config.yaml
d_expert: 528
normalize_top_k: false
routed_scale: 1.0
balance_bias: true
router_cosine_scale: 14.0
scale_expert_input: true
vocab_size: 4096
tie_embeddings: true
seq_len: 1024
dataset: "wikipedia_en"
Below are experts of layer 4 (counted from 0) of a mixture-of-experts language model. Rows are named router (the router's row for the expert), gate (a neuron's input weights, with its number), up (a neuron's input weights, with its number) and show model dimensions 320-383. Each number is 128 + 24 x the weight over its row's rms, rounded and kept within 0 to 255. Numbers have three digits each.
Before each expert's rows: "gets" lists some tokens that make up at least twice as much of what it gets as of all text. This comes from a sample of Wikipedia text that the model never trained on. Tokens count by the router's weight.

# expert 6
gets: " the", " S", " in", " to", " a", "'s"
router:136163131114139189121131168136137146130103118160063125166128114086105153146153136140108134074143123161173091142165124119091126162134135105149139166185113135141130086117170136125143132165113116
gate11:141148113070144102140152112145122136125109093114133155115145110137106113105161168120147132110148134134115086138132137104119153095153155060187120133131148142167099106121111125136160146136104120
up11:101142149106130128128143108122143123128145130152139121107117143151170151154164164106148120106133132076107160140125124168130099120106109177146137141160133128151187098110137089130118109072159161
gate12:113118144134153126169105123120154176126151121174165130148106152121084122177079074133124127096101130134130110151091079119138123141114150109117112093110119158143102117120127100074153165158139162
up12:149164088164157151127146125149123131128123131133117154108119124114129083141146132129106134098112121134111071165151124105170101137087099143150128109074141140120145115094137124141107127079065092
gate13:118087137108123161105145107149116103087087138188169075123100103096093096116139126163115104106166087140090123123123090116123133134138164138176134144143118125107131146148138115101119141153109150
up13:109074125086097108155101168141157128138133124117089167128136079125138110139127133134130117142150161127159148157103092122079137170146082162113132126093144125124135103099137113122108141105124129
gate14:142113075158108169099150124151124145141124130111119162118141186111110145133120132112125113130141121145131116135166140096116093132100083114086155141133141136092107156115132146147117108095118134
up14:122130086094156106073117142116117121137130166163146149101169150155123156139150126137114096138116112156120111173119111147085171146127148143088163136108105118112108106102112159105133104150108129
gate15:165125151157121173156157146144112116144089129114122143171144112142106150160172102118092141122171139116087152156126116126109144150095117164149089165111091155085130122114123162137135132129140119
up15:135132119092117095084105148101121103151126140145147102077156113118182122141144127091127130143121134084108123156142102115108116130102103122141133171128167127091122151116131159124093100120115134
gate16:159167111125110098068169119090092137101081170167126160188140111107126119128132136124127179120114085153138089115179164123142123085122128093102119127146106143112105121107130163151107149126091136
up16:073093097082110143102177163111144095187162165135135161101120124178114150096075135148135095143154132124155102086130156085124114097099164139173151149137126087091114134122104161123126101150146079
gate17:146093145118121145134106145141100124131120085123142152155111133146133128153149159141129162130103155098125161132069112146093119151126118134157156106122109151147130140190161104159132142133139118
up17:127098144164165098118113119114125147093119137101164077151113111107127116125131145110120139135128108123134148156076131127120168122123128165134089115108136159155154108141089128097117143131130163
gate18:081105140119160101071142097135093146110143160171123134133141138141119166101183133109123123158096118156121145119181150100108118132165079137116159119132103122169091106063133150150127111142119128
up18:126112154185100141104120151135107121118107124116121138118141133143114151123094152128184110159103138095111152113157150165155130086122182123167107148155147131090128112145100126138107097163144093
gate19:159117164114125154148082137088121140090145105121122115143105120102124101132124129137121137131146079121100127158090103121093140113125139166139126201122121133154134135175097122166073131145172135
up19:102148151117130172153189132120170139090081118144117170106133132136149084085125122138126140099119125119081139129119102120090140144117129100085093198116110114102137125144100118148115147090178114
gate20:147129103189151092120172108109131099110124112153087129134163116141153128065084143134149126105141184142159134073136172136121141125125116126126125126149106105136131116197161120140073145114112114
up20:114133096145129141121115109124120113160138142144086123102160173109097126096120075091103112140120135080130109105092168151109135128133101147125106123155119115151131065129126121117129098150123093
gate21:130075146109134144184111114098102117149179096140137097119110145133101135121151120112154175100120080144157087123128142144160113136114108097106106136185145094139131106135133117128152138096151127
up21:086141140128129148112140120131138125146170160131108079149147158095147137182113118120122127144101128139092097150130116136152140106132157108164114154135107140154181131158131133153108147147169115
gate22:139158081138092139113177097134136099138093092104173145138114155121113144144114121106123127143102132108101111113113116145119175118062093136118109119176155143102154131144139111195168136129103158
up22:144109150138182126135147141094145135108156096114073125147125106127169104133135065134120145110124119116146160159135107135139118094142125099120085173175116135200106158128120119129090134147142162
gate23:149152143102151126151154169186098112099113086110092146168133142151144141175130141134125126181084156125150111152134139125128143117129151091170112120142105078089088107111169168118158106150155104
up23:122114137144119141099141109130168111123113119172145117145176157143101106112150087155164129129110119131121116140156188148135096137102146116116088115127156088141128141101136129122148179123117112
gate24:111102182083123122109121147160105112136104131102096131130132130158149073123105117158098118140130182125119143137113137165128140121112100093138145137116098072090116117151116123153121129106135133
up24:103104086116133144108157158117102125066104136130120094161117162156125127133109120106139150113125131110134108122171099145110130144107181154150093129112132141089120110122136134106152158138132092
gate25:159122142123175083124113147120099096140117135130076118124105133108110110155145167119097129089135154159121107129173101120082154106141142116130186108137078142118094100105121094141114123111149133
up25:109093138086129114138073120137109100144136136101120099151106083137164118132080173111146149173146093129165142088164101089170117147131158092155154132124136158150128125180117134120102178104143142
gate26:104104122134123145118151130106130125147134106079107084121162111124109135163106118090115108165135120138125115142128098126146176138112108135146119173129164131080093115151132126133097144132135127
up26:145121158189134109113103127167126116161107145164143151123104106114120155073100163142141147150148125129146068107117131139135100104144104172170136161122147103160126166127115142153119064123110120
gate27:160152129166126135127157078083155140155124133148128146146111121128090132126112168126100110126145137124120082104157150129090155105123114139111130121128167143087145138090101159087135140144086089
up27:125141083120096139156094098088148120150090144108094175155086139093111151126129187111107119154120120139172120099140099115127144116120144091116105110109112140150086127111122148122082123169130126
gate28:137116102102131113099113120162114154098124138092092093080146109051093163154163103140103099144137140132090131131133148110160164140174126129125134144116115142122096113128135131120145152146155143
up28:086126134089119101152168123098130124190135110134097132169133126123098108125131156111169141127081150115130120069151135135074134135086110129142132136114144144135150115150154176103130129143115135
gate29:126120176133160134108167103132094139101134119130138095163162137143110121142164138073108145110129128141075153121130156097136134131139121129136158165122185132165098118135124099139188108126136109
up29:168151132085118161111135129137142121114132121160129145132108133140143101147160165132115166127146133126136117142145076163132164104140162132170117123098106163146146065147119130107139167155100093
gate30:138115170113134139187131125152145155129146135096101119138113113076114068147115098109094115122128117126092155147086143112131126120140096094129173132100146137139120110103159110129093142102074134
up30:119131134143117119107113160159144104172168103154097147125123105098139104141144154118095141138094132157121143158092177154162121103120122136108186133156162131153103103153139120121101102086103172
gate31:079116129139080138156121122115103127121096126116105122125113140096102153163159087123176160136130128116117123135115141169153138111157122135173115114157123134193146131095182159103172103147144106
up31:104136164193124163111119150131090149098129128131173121156102138139100100151128098124084095118103139130137092129135100101135149133133124132101132102129135091143093153113153117144116109085166101
gate32:114144107164159156169148114118097116127107096135147080134116158108158137090129117078109138125126118110100142109151129120138137104137131104095134113167138161067117114113140096137115120102117127
up32:120130134123107150104070107097137128117123104081121096121112144137117142146109120127087139134129178087099132110144092142140148121114100106071118131119144094093113147123117102104125113165122117
gate33:119144139119123100143106144142120149120117145102144144149155125127117136080142173108136150127123114111118148066108146107121155132129123174108069137144130120087114150127136120105121108166128149
up33:131132163128116099095096126175123113158110167127148144133102128147118129154161086135152131150108121121113159143111129123129114106131084164150124127143119139131134101142124105149133129146110130
gate34:158102158138143161149140126090164117147158123101129130115110134170124140102107113135105121086084128135134122124161175149107101112118149112108140167160140116096125087093092114092112152135145100
up34:163144133161143102109132154164118158151185099161138105119113205153107126118133129125110137127099111141091102135150118113118112187121162143150125134115139173139134085101181161137143137077125156
gate35:096150125155129161155115103121168114142076188142121105119164144123139160120087107135119113101118163164107119136082148127134139165129110095097175132135080139170138150143151128125102110065143100
up35:150161093091143076126106162139097134121140140101112143151112079125136115137138115113128128140152118133126142100113101141133132104123088149113110080128107137128149131140113145137134159139125116
gate36:180150120123186131159109136125107168156141105145108203139152124134105111111139107121112102081097148157127083122156133139110158157090106125109120135156084136106125142114146137131142132120135135
up36:127115120133126151138094142123147144086112108105110103116099099145135103187132099141192097122127143104131136108077112164122090118158143164103132125147129147169101115152164119130167140116129143
gate37:102102128146123135147146113117177125138084114158139157174140136129108115094117153159117152133118112169103151157133129137173124077157068107119155147134115146138170139129125158136125115116126094
up37:085141134130146153139122107191129129131090096137093172127118133111174138116129104158148129141138153151117122113145099128112168135126136158109110145126115146100157135143092106140124172126126130
gate38:136165100143137122141065112143114103120104135131097112119106122123092082152148128150113103117140107093091110132095137126125150137156150092139130114145134141099153128147122126129146153122149140
up38:123126098165103122137119115152161164128086119135136125103131153159098141074103119135095125146165175138124164093128104137124126113138148110173146147139125126131176153106128153143118085097097156
gate39:132145129119127100143122133129100124134146101120162119117118100116149153139134155151160131091086099134118146124129108151141163071125128120161083169090096123166083141145135159145104128119141129
up39:132096130136167117156101108143125125149113135107118194122083122103095119130122119132146138132095111119137115111118151146080139125123179153138153111140140143173133127144098109116131108125151104
gate40:079137136120130115126132109119116178132126147111145102143094111112081103119134119150125106048146141168115116152122150131146167185109147121163149129131130132155119100099137115120143121145106131
up40:165123123138138140081101119138129150117152134146112139167187156120119139123120154127138121125149129125122143133092143127155130140109144140124128155106127154093142109113103105090159110139101136
gate41:125169126121098080157136154069130152098124170101159138138112102083118126164112122097120139137119143086087129125098143105150120117151158128118101130117181139093141105118127129141144128128164121
up41:092173146124122150118120128120132136147097118123148133119142132109131115119145101126166101136120089111131120130117107166095097104134141156106077146123171145122145123098105127139138152136162121
gate42:124151123186102113156103128135123108140142133144127145124167102090106115107144088127157121127136162131124131126142176159093135124120154092112155141133104132116103138130139114129100130070150131
up42:128109121097101122141112120125116143144141101118133131123108114133121109064108212101125100127108134117136140131091153080157115133123140132120112099134144169088165096151117167135111145174154158
gate43:153102140113150135118111147113169135118137108148115137123132127111098121158106165132138134135131066097161129176099112163136143144164109127160109128129106135103116090134112164139109117136141125
up43:115145144137100110170143145140142170136148143153145144110097145159106182085148106138156133116092116133127146110109150170094088115119133129106092127139101149106073160138092139112095108149142111
gate44:138105125089095101124128134114124127139150161144180149104079174135127143101126137136087158107123114113093107117123155113155114113148116111151118099155123159146151129100084111147082110122124158
up44:121116087133100138159110157130165118106146117143097108130118121143124090167109084053167102125087120102153139115105117104136141124182122147128082129134130126151132125143088108097084134149135181
gate45:114141125137130092122094148127141129104120100096144145178146141091066114167137174119172105139098092114116114142118156082175079148097077138177140085169120115101138141141121158125119117135131138
up45:114078108148165127157105119145121148145128168143118154119138159126111111095146133099117119095105117111094140076103111135107127108132107135069138140110139138148129118089116170145146160090122115
gate46:142158105094125180116149097147101100135148114118140082114139140148133170179142135168126134109116089122159100127178132140143114111074128128093114149127154129116104140099167168126175151129135117
up46:153209159102129125113128127118111091140118169135100103091160165167129123128119132154132125127185130095117082105144099114115113106081132155101099120127128122122093125105164128147104094125149124
gate47:174126139142108121127154108143124103103104115138140083128130103118136116145162155162135110099149142093092151097111092101117109100146118127109158123091158134106189103139083116155070113104103131
up47:114106124130120134145176114136158095108124142165129099179147124115146149121112105129132135104123122153138116128173187130131156155154135100105144139140125125131126161103155162119110096086147151
gate48:150162162161097125119127098112149098095171143146145107099110133140136144153128155145165160095140112126105141141145154168106092098125129147137112131161160120136139138112126135159124163135158138
up48:121136143093135131165103152148127129135138099133124133105096115184099146091112142140170146153108176186154143133118183152117145112149126138099116151142133119153153114121147135086170165149171104
gate49:153135107112124189107125135104134147167089152126065151085149130136125110111083136148145130139122148105126136122097092162127142115128132151165166147123115093115109131141114129137118105167121099
up49:143117122120127143098144122112137107105107181155119146107118107122087095141151095157135140167082166124126128141151130139146145140135131107096179169126125099168098109107125153158090100209157199
gate50:150144123139115140101143098132094106101129140117127039141109159139170152134191165151128143134130113145151174103089119143118106128121175136143123165102132116140081136110128111120138135161112127
up50:100139135139117135151188129138129124129125132137115155100149149118098099142092091125166151132121092120145072115119147127087145154140129139146105133109146160090151092140156152142135101105151138
gate51:123150143121130103130136165153148139111147137147157144113136092113124108148121145105161119113164117143122156141113084104154120116128141108164147138128146105076104143161175154094130150104142157
up51:097094107151122120112142111140117162105123152101141173119183136132119113113113113152124122185099108114122130123135144129138098140113157132137152133132160091117092154141130158106136112168164105
gate52:099164146083127150127083136102152155115107107126134098128140118125130126191123084110118135140136106112117138133153138162124114109138091112142148105127149118108132151157140076117165152115121118
up52:110086122153148128131177108123097171138177156124141119146188135151185110119136151070125120067095125121122146160156135124144130124130105106129094105099120119133151098135145122137105161107137183
gate53:105146121106128166116134138122119118090113117129171108130096155113156120128153151120113130101119119123149089178132130167120159170121137135113107103174135135163148110137139118150136140109130103
up53:144136128120155123131156134072127089137184144150095136126173170133143123104095163115107163108137108106103170123096108125121114107166125147097164086110121164147105127131155130143128126132107176
gate54:167125132179164132155101126109100115137122123119114117140160164115123091121102147107111117145140146153096173089136134099110153114128113129096142147101138127099139136108113127139130117133145124
up54:132115142102147131107159131133139117137073162147127114126104138127146152166129133081118131111153145116138107123099118149160136137142142090151121084131141101166141076120112171084098156129179142
gate55:118127135150159112094110114140092114108121121179136130121123130200164140154135201091155133153148118116159145116103121113140141107153152133171137131126128123141139108077170131122092135144143104
up55:153145140102114120151128161137138114106137113126143157135149158170145142152166145169106109126103124129102123114136134113133147140144173169155123085101122114114107117155112094139138085073115120
gate56:134172139162140118166114073172136146113127129142088182154108146141175159137168122133134071137158141150151147099120152126141112102107138156138161122131149140173143154125154140128118167098113107
up56:118132144104110119129150160145151118158136152119152123148122095102147093153114139143106128135158158083090109142121146104158144149124150143109144088124143127134146124158164124140121092108094104
gate57:161175130141174102129159107153131086110087130152091159132142121124120120125111118114151107137132129142126135156169142129118183134121096150086114089141129158102138122145093114138085189149091147
up57:122136169106132154128118135129115099120119124118121135112132115117154122117104136129147105108091131134138146187097131137159137139132119119143116115118144136149181128190157132187060129150103102
gate58:136135112143118081144132123158104123120107108112137179108151167156142113122097152182120155111084127143107126140157123113126163121120117125128113163149082113098160132138169107145140136162166124
up58:113135113147140173101135121159145131136122136123127124141163177138158136113124128137093128148152160133171133120148142148172097093134148153107109139126144114069124123153134112108087130147136112
gate59:084125095103113136145100155106174089133128137169143128126142107116139131118112089152144108119142122080113109096095166110103085106147097094142178125123109129113094118139120131186123110102100097
up59:129167174102156156132159089146109154128098138140142167112148137076110136066134124111097116115110116129101109166146156111104104149101091110121082110120092150123111115110151118137119113086135177
gate60:109146164134100121131138094149078149130137129106159111139095130136180173115162107131144141113127156089136143152095118143108105133072154173141121118132103135151106109115115131115116164079166119
up60:106127118155144143147118114135135121148104140125102101153118175161164160106130124185140163127126127113156150118099125173139146131140114124103094159126098126197087145107118131105113137093160110
gate61:133105151125107144095124139141109150144104094167136093130115190131148162104137097158126107087116117115142136160108168122106099154089141100158116178187125165113157148157094111118124114102112102
up61:130107146137106133111131133121160079118138139175110112152152115111079109143141146189132157129182172128098107109171154141114152139129116161154125097110102092110111159158164147101132126127094119
gate62:173144121147172113081182122153102121112156192179134132125142119143168147087184068155163115088120081138146113140124139174141115121151136168180150137103098116183103125114145132128101130149092115
up62:141128131130131162150111115076133090135136137120120187071162127125106087158142123137151111158137122176120127119153124084115099114120171165108106122144171146137120141111114144137131130151141107
gate63:124137121102146115116106132112136129142129116122129177142141134153078104099156134142122170111131131085056137145141109119170120084149185130122120152144139108113118131087136137172115151135157112
up63:129087118128106161153137141134112148089146103131137104097131087158100130136157122103095154096122097148150109090122087154134114121129095129141095150142104142140104102113148146101136095107112172
gate64:086107095149128142096177106155123147117127143119120153119135139150146135101110092115120105108082134119089108136163140119128132141136110077155137165114136099175129173133137134151119113105175153
up64:110117097112097139087122099115131103132127134112117104124117139168154169181120105117146111104107155090156159134095124131112097127156144151142120170042107094150149093119091114108102123122127132
gate65:097149158155145105122109113072126118177119130106145109128137133146151132165100143125147154134100119134134175124129152116106134119143190118110115120080135089054152089109097167130137129101136135
up65:114143139164144167130095150132129145113093149159104108165150095084133163186087118151138133117122151152119132105132152149119107092151144155126103102104146146158077138171130133132154107055113152
gate66:151133171124151114130152130072137137105098151148159191130130127149048151168124103122124172159139091111103135123125152166111118092152137127104127107136143139120124138101090149126130170133135145
up66:133112152136136134079134090100133149141133110166130120103081138169158160183108104136136163133122143139111127092139170117137122143135130109095098130132105111096153152084101149105089102139127152
gate67:123100135129138142103122157088119131157118141145125112093094100129129193128169128136138129144140089109148100108130130102126153141154120097125134163117106146120081125120121103127118112138105103
up67:139149148132112144144110152076120102111122103150135081140158090076113124136117131148137117071106146126103113150125135107109089120123131089114135145107121153115145126149157148117093111087113121
gate68:134184158121142102118095062161121143159093079080106118184162117144159130119153162140122120123142121173123100133147129116127143127114091111120117131112112141142145156191143131159111158123078091
up68:127149127108109131099151123119142153111148162131138167103110085120100149117163090084109135138125099147119130113118137113155139142144131152151121131127162123142109149097114179095116093122142164
gate69:132123124122111107142121120146101156100149146109135139152092139129163098119097149093113121118129126109137096137101097117145154142119096070119116175127158153126121085131131142117064137140140120
up69:164155124110119100123077125127105134118122142127143174131098151122177077161154099145137116159153180118104108130106142148138113118113116121123120184123080103084065132144104138104057150142129120
gate70:153142152081161140123096103118168123156136112090071108105130147122093137164129122147153160127152146079116151083160144131151146100104125139169122078111128115141111131136102160167112155170142120
up70:123122081145171129098136093124168053110142155099094126153136138124078140114087119135127136126107107142157118106180098155114112121158117127096124069114113113143081160074101170178111121121093099
gate71:144126124088117101162120150172115119132115146114132157140122120113132107094084132152068114111089087161106098146121129084111151121120126121139074156101120131130096097107087114130157172134132113
up71:131124135147134152139109094089159108103106121159172168157106135120108166108092150114091145148112114147144121139129123169088148153127102126120111105136114137141089154101158167108184103095145103
gate72:123122074185146127091140117142117110138080115105144138146113166150107094159111167153129129145124155124108107134148113131128150141115141183133156115136113131099167108141127122151113126104130099
up72:122153118113144100139142120140114102160148159097139150121195099089124160098123104137177149135144124138110143122136154093121144118144088098113127075160109149137107144112135141147138117160107119
gate73:116109129161165065180133128118147138136133124133112150146082105149118119115178156095138139121132164100135115107138126135119148146114114112099140162123131148122102085099104132131087125150091141
up73:122111075101081106119174132106128155160113134120163136128112111199113160137095114079122141132108173132170165117106099170167129139148082137157170148141160148127177147142104137146135088092122055
gate74:109165118120117156126137150125141130112134130182139105097102085102128163086166139120163141136083101168131114108180117109119144126135096150114115105152137110154123134087109151135128094168141141
up74:103103146140112164112159150108133096100131087124154116110143154132168127137139165138100143162132132122163106119127115100117123101085147111099114108166107106151115118156116110160141087141185129
gate75:096140139144090131091116100106140110082167131100126173143112105116112101118139150150138112127133151142114126168139168171103126115140106076128118103118126131206095103131143096111154110123073106
up75:156127144158115146118155121137145111164119134173123154139126140107140143132140096152129141101107125111122091156094110166099142128166152141139156094121086109116171117140114133128123125130137148
gate76:145106157125124132115079087118092096110089139136111155185183143134111104142093172148086100100105160173136107119119095151158157112118110120177136125130123124124114141124106126172097135135089114
up76:091121161104148092132070109109159093097137110162099145143121104122127126112156136194140123128111155164094150102095101132120104118155126093158200139113109131122124119136107137135098125127155128
gate77:144159105116128160084124121108105135159115139139104091109114103157120179143136107154140116112142123157117091179177148116144113147146115144100153104151114132134116111111135125118108140180099147
up77:123153109105148147103113148089152126131122116119078127118114118146122117127109115130148165123166111092099140094099094148152116107128124160137117102126104093149096159184074110169150165151142121
gate78:128151132125136091119152185142155112152147103101116169089179148109069138098156128131122084163123096092106107148110155160123110147146143145129150105089100104134136114136135150144152146119115156
up78:112105163124125104132129190127149115109149084134135165119164139156069128110132134167092120162108141150126113123161117138109174167109135112101146125110141124151189089161119177108158152163112114
gate79:075155128151115111135172116151114156166134165149140156177189179108145151084169112096130147137121090070101150104142132105147092142147072082148100109142125168162096134130110147169127133116085119
up79:145140137169118155152106144127084102136139165152124097126134122127135145095098161137118159167134135110147196109106150097130115159155089109126137109089142097163094120140156113128151163162093148
gate80:109136145119103146124109154084105097111100145124122158120130114122119154155104146145136127120141122074086093122092121105126125106119094130108139107093113083137177121130136133156148096134128111
up80:116122158151083093145153117154158091138140105164098153135155172083141121113147153130083172154107129125128102117117117139096110130123070145120139143109150136152167099160143119137121172117180115
gate81:106090125093117148071106120099133107133104092139114106155097114121105162155120106120130110160142117089111126116116112100115137120155115117123122117127164116109161137164124127152107160096108158
up81:114134146086125129102113149126121123135155175095091136141141111117067140075132126148141157138100156132143103121097142138092102118129132114149165074128162122154126119102163121124124126133116131
gate82:143149133166150157132089140139166129118130139076124145136104109134142127142168141138118124109130120142106087160146116120121130149095148158147137143121125126123126133119158128124142132126111109
up82:142152146097110134146143123114118070163163150126165113113097154142157152127135145124139123150129136088178118125178140140130158132114142103091131134116124148177129120130132149101156134157112066
gate83:100109144186144112128132105161115131095108175133165132124154124139140136107133146144154128098162152178123150093135153132137118126154140142140141143099144158122100092147117129066160091078126092
up83:172139078151166140163132126102127152119108115141133064094131138116097121129119107128154126136124110090170120090130121092111098112176089104130106100151131135108170107186112151101153142146088150
gate84:133138120142102109112136158108166159139138123125115101128097094115142140114103154168130104131132107169114147131120138143185123148135118080159104128141141089175069142130104123080129148154071124
up84:079122126134174147110125130136094134147125100105147105119115124119152122080141132146139109139089105134116131111155121115151100101124162128124137103143144109081144143119129130137124155149092105
gate85:097123115153125163144123102094152150148102159145135158128145104141090139127132083161116126099141102176102117131136076106181112124105120102161154143105106076113101105101117136156124169112168117
up85:128132149140107093101108109102117126127158109092126131130138121132110197137156151085093145137132129151111141134146099108134126131144133103161158096150132151150132078139090124104147135132165121
gate86:148134121114169143121129129109129136136142116102121108110080184122159170136162177103160129138123120121130130142206111172123117149135080131144116136132114113102125130120128120110139109110123144
up86:126123090158151126142127127137140114098115100119093129167111116133112125143141120112129129168133134118098142093153123142125128140160173095158151089081136087141130146096121150125119138144151150
gate87:100147091180105075118129117147144123132143153129145124161105130109125119103155134138105128133144137149085137116163124102122091122121128142148134163154125179128137145145096145112124126172118156
up87:158175143144150120128119123139103150121116134103098075176183148081137110139182175105114110114139133154111114112144117124153127162148076121143159128126119160114118067097168121122123131151125181
gate88:117151141142116139159118086148104134149117139116141151135088148142103111157127113109140113163134159118104141138102153149124144123133128156131153113122118109146103131148124138141148143163130099
up88:130166135106128100123125129174112123149146148117062114136161112178110095124115136074132123163136150132134115100155144115119111149119156129102152130141164126123120125160146151144145090133118138
gate89:143157116170118145141137093111117144088136106147119123148129112079127071125145055109132144129148141110151112161152177109124149132078112128117090173121182112141105146102140114129138098151116178
up89:130140129114134120143122060174111142151130131104138175136092128125134116114130111073163118133082171105139154142128133084128125132101118152102107101150171118148131127130123155115156132109142154
gate90:153120125095113135126129134126124121183132125085136140118109139145110138121134158105132085137118138125181130061096100153112171124138104151153066131088096118111102170099127175169115109131135118
up90:180133099151149110100097092143113134086132128131119145141164156132118145124120149207130124125138113148156095082179097137137152120120099103107121126087103150114073174084143104105158117144099110
gate91:115111138143107113130137080114128146131137121141138137142120138121082152118118097128101157144140128130110071132156129105123148080101080108133164092116142130094147101086159107142118120068117156
up91:166111145124100115147126153080130116118133093117091081097089129165153178146099124135138163136167132146157143136115126104145153121152125149111128128114118135115134117091091107091124115146150117
gate92:114132147129118139130169100151139108102116142157135148130118137123109130086143134151172115128145120120154094147166139185137103091074146142114139141155086094163110124094102119125097100145097103
up92:121145085142131182116122104117127129129120136159217094148166138104160140121149165129118100130135133180146138072160153115131150112118137121108099105113128101126112120119095155087166136087119108
gate93:131129152083141143115115103150134084084127112128149088153143113158097158150164141106130140152131121136092127116132138102173182139151106117149152129119088077111071118123092134146148134148152142
up93:112106115102124103113181152111101157119128120113135105116120136156128162126118164121123099113140093108140129103138169155137118112142136173123161099177137181129145124137117127120097133139097153
gate94:100125136095138141117114140091136130116115177102109140144103144129119120141087158089120119169118128154153127179127113096146135152131129104144123140086114067094149089131149147105173145124119098
up94:149132154086157116161127118164087143131119123119157108124143115173119145165144137095121161114116154120135118131143115097126122145112174152143159150112132105120121161093086094093142117139102103
gate95:120142192138110113151123139125114123180077148128106140164104097113138165102125086111080124129145080154110152140121122137098151152078141097116111090118078144099092123125117153152138148122122118
up95:126123142113151165099083112104133154135131132131130119127108130113112128153139141136135128137094132112104110120143109138155182106149177151158178148155120117097120147127141138122110149140092135
gate96:137165153129136154135106175115170100096157129131117160167126122103134129131137153138138116117188117157126116110071114121103129150143135139138117133106128117093129089143141156044110132140128103
up96:106153128138095124109114156142159128115187099118085117124123122105080159114123086104091163158117119106155149118129141134097130115118130154125130089111153132112094149113132138117167131102084149
gate97:119072119119129114105126092120127114134158071112146157153107098130121172115168130131123114158135135210148131145119145150171097128111137139138135155142165153130132118108121103094123124151123121
up97:149128067119100152110108130117141115169144108097116160141142148155112119112116098151143158146138152118119126123121127138136149141122140107117134122134105113128142106144072163127132104152122136
gate98:130161099147109111153119117152142100138176176115123136116132115125140137120149149099079138162098111087114165163101159078146052119138098116145133109129161130124136107113104130134128133155138156
up98:112095172132105153119148141156148159126070040094109155121134153150119121079067157108136120116191141132153119172092139072164132125125151113102079131131106156170162148142123137101120094135098122
gate99:125117101120135104118078109121115147136112140107162109153139137127130148125096102085102099051142128109120127154095093105159119147093117105123148144137083133120141133126142100116105087093125133
up99:143127124110099124117115144133105105137161136135130128144163124147148152096109131128129103135151120140166148107144101125117156139185162153116085113114129116112162130140132182166130064170151165
gate100:146144113143132138111106121136131075141115092134112151136106106133098140106106152143147106121163143131159132102096116144115118124076127168121095115093075122147108096118155132094101132138104089
up100:139148111138116146123134129152125125165089130151116153184121093097113122100146097130153120135137092141140115106134160094137102124047081097137130114105113136129075107083121135117158108080089110
gate101:114167131106135154105141124125128124092094110147161162125137157156138111147158139138143111119113141166159137131098171158154179102150166125149159146172125137113114140106129099095164092150142080
up101:116106130166151150101096112109178164137108133104142111115137156165144157141131146097150135162148120136196152141129131153142160087149146098122169143133151105128118155125130105099153114201115096
gate102:129118113168180075090165113102075115096145135131164118151128145134168149144155112133131166124141115146115106155190092129094119176100156128125105143131114123099115136100154124090140102114113146
up102:110139117157139135145138143101131112120121126165158108150127141152130152158117098114110117148127141122094170139134151096169139134153138135130159081147152120102135115218176118102117105148136150
gate103:141146098124108122105134126114150134126092130148146053148100120118131089170118128140137101147151134143144128131131105097126137122134167126106093083130131101090166148138120106100128164133127130
up103:133121104140085151154131156096148171123129107158094138143131135107091143125139103138093142115147120135124121083115123132135101110139171080141118132147066160151117159134118161115114109090125137
gate104:143134158101119121090109142123138118098137126135105126149125091128137141140158156127111093151168118147119145140131109105145138071163154167154120135110135109125098151098096135090061157130140064
up104:115105126116140153145103170106133156173116117147162093092127104115085080088120135130099107143114116120135127169137055105128110137138111122133107132082095138116169130098150105114122097118128169
gate105:150124126106172143100132137157109117157159116095134119129123121146123107119143122100136105100142117156116141127170175163138148131075123105103128114098163123122150110087137115123108121152125127
up105:127153110097115084113124126128131118169150126103129115134105082176146149132103137102132129162097170094169128145151155150112114154123154129120091171120132081087131086112134129154136156157107150
gate106:129119149142116091109161138172119125129121159144121128099109119134134116127091168199156101095161137153117142163185117170125127117100124153119110142124115115127091120134105121107123138128104124
up106:131157105089148109087120151112112117157138109130140122172146145107086147117117118124097131152132108124102121152105132104100146140166131137182167115169122137116115103122135122150134123164162123
gate107:169150136119124165107099107125125155164076136132159125092155093151123157149147107152152142137130088137124095124154148155148127125098111152128111151134140148148108125152110121120092143183142140
up107:118114124154153069143141162174112138083141115093116126150151118124118140115119126144142141165091132127161167145101132139145162155115143100106143141099135109147141059137118165179105122169148108
gate108:126187115108139101164090142161161083120139120090119107073140129102108122145135153115139153130140083080094164118121088176151108103135106139145163141150155107116161146119137118139145107120104124
up108:060166130155133100142118111103133136137112116111130149141123169106122173140126094096145142158132158122161106159160140090132122130129112116109158102195137102099155143139171144114117098100146107
gate109:141087137122159143137129136128171162151110098121124135138148122130145127178129171117090158139127160128127137119115151141125101126146103135120105144088109111151105138084106113124104135120131148
up109:108121059144106142106139097106144103121132197098133150109121123126150150150141078144141105143099135108129154098162140130143150123103119073124135124116135078071115130107112113151119104128125139
gate110:147115098129139162168149138112094134139137121118120148073142137106102134168153129101094145128174129112140117101130087133108143103165110124112100137133079170157132092109141103138130147097101124
up110:120118156114111133103137122081131085158189105105175125102116127173119100155130129141139160129159112125115142110148122158150126098104118103137125114126186121127121146134126150143124121160144115
gate111:122146122099180122114132114101124089109168112119150127146059118127098153103148175153134113103157100125070102108170141104139153119126133087147114079121111160135068116092087144116147129140105080
up111:138109118116120126151139146129141128100118115163089087120096155127160136087151071135142125119161136155108110161169145149127123124132093110103097146120129152141122115142113124166148170123149140
gate112:113102131177080083125096080179129146111140134116105117167171111151141113125138123094146149149144094138099134135157081158152158128077122082107153146149128149102154145119183118123087144139140089
up112:174130155128134133108120151135123135142150097115109155104121157142150149130124125169178100111180124104150142109076112110112090109129138131126120090116129147175118100178109113112190165109124117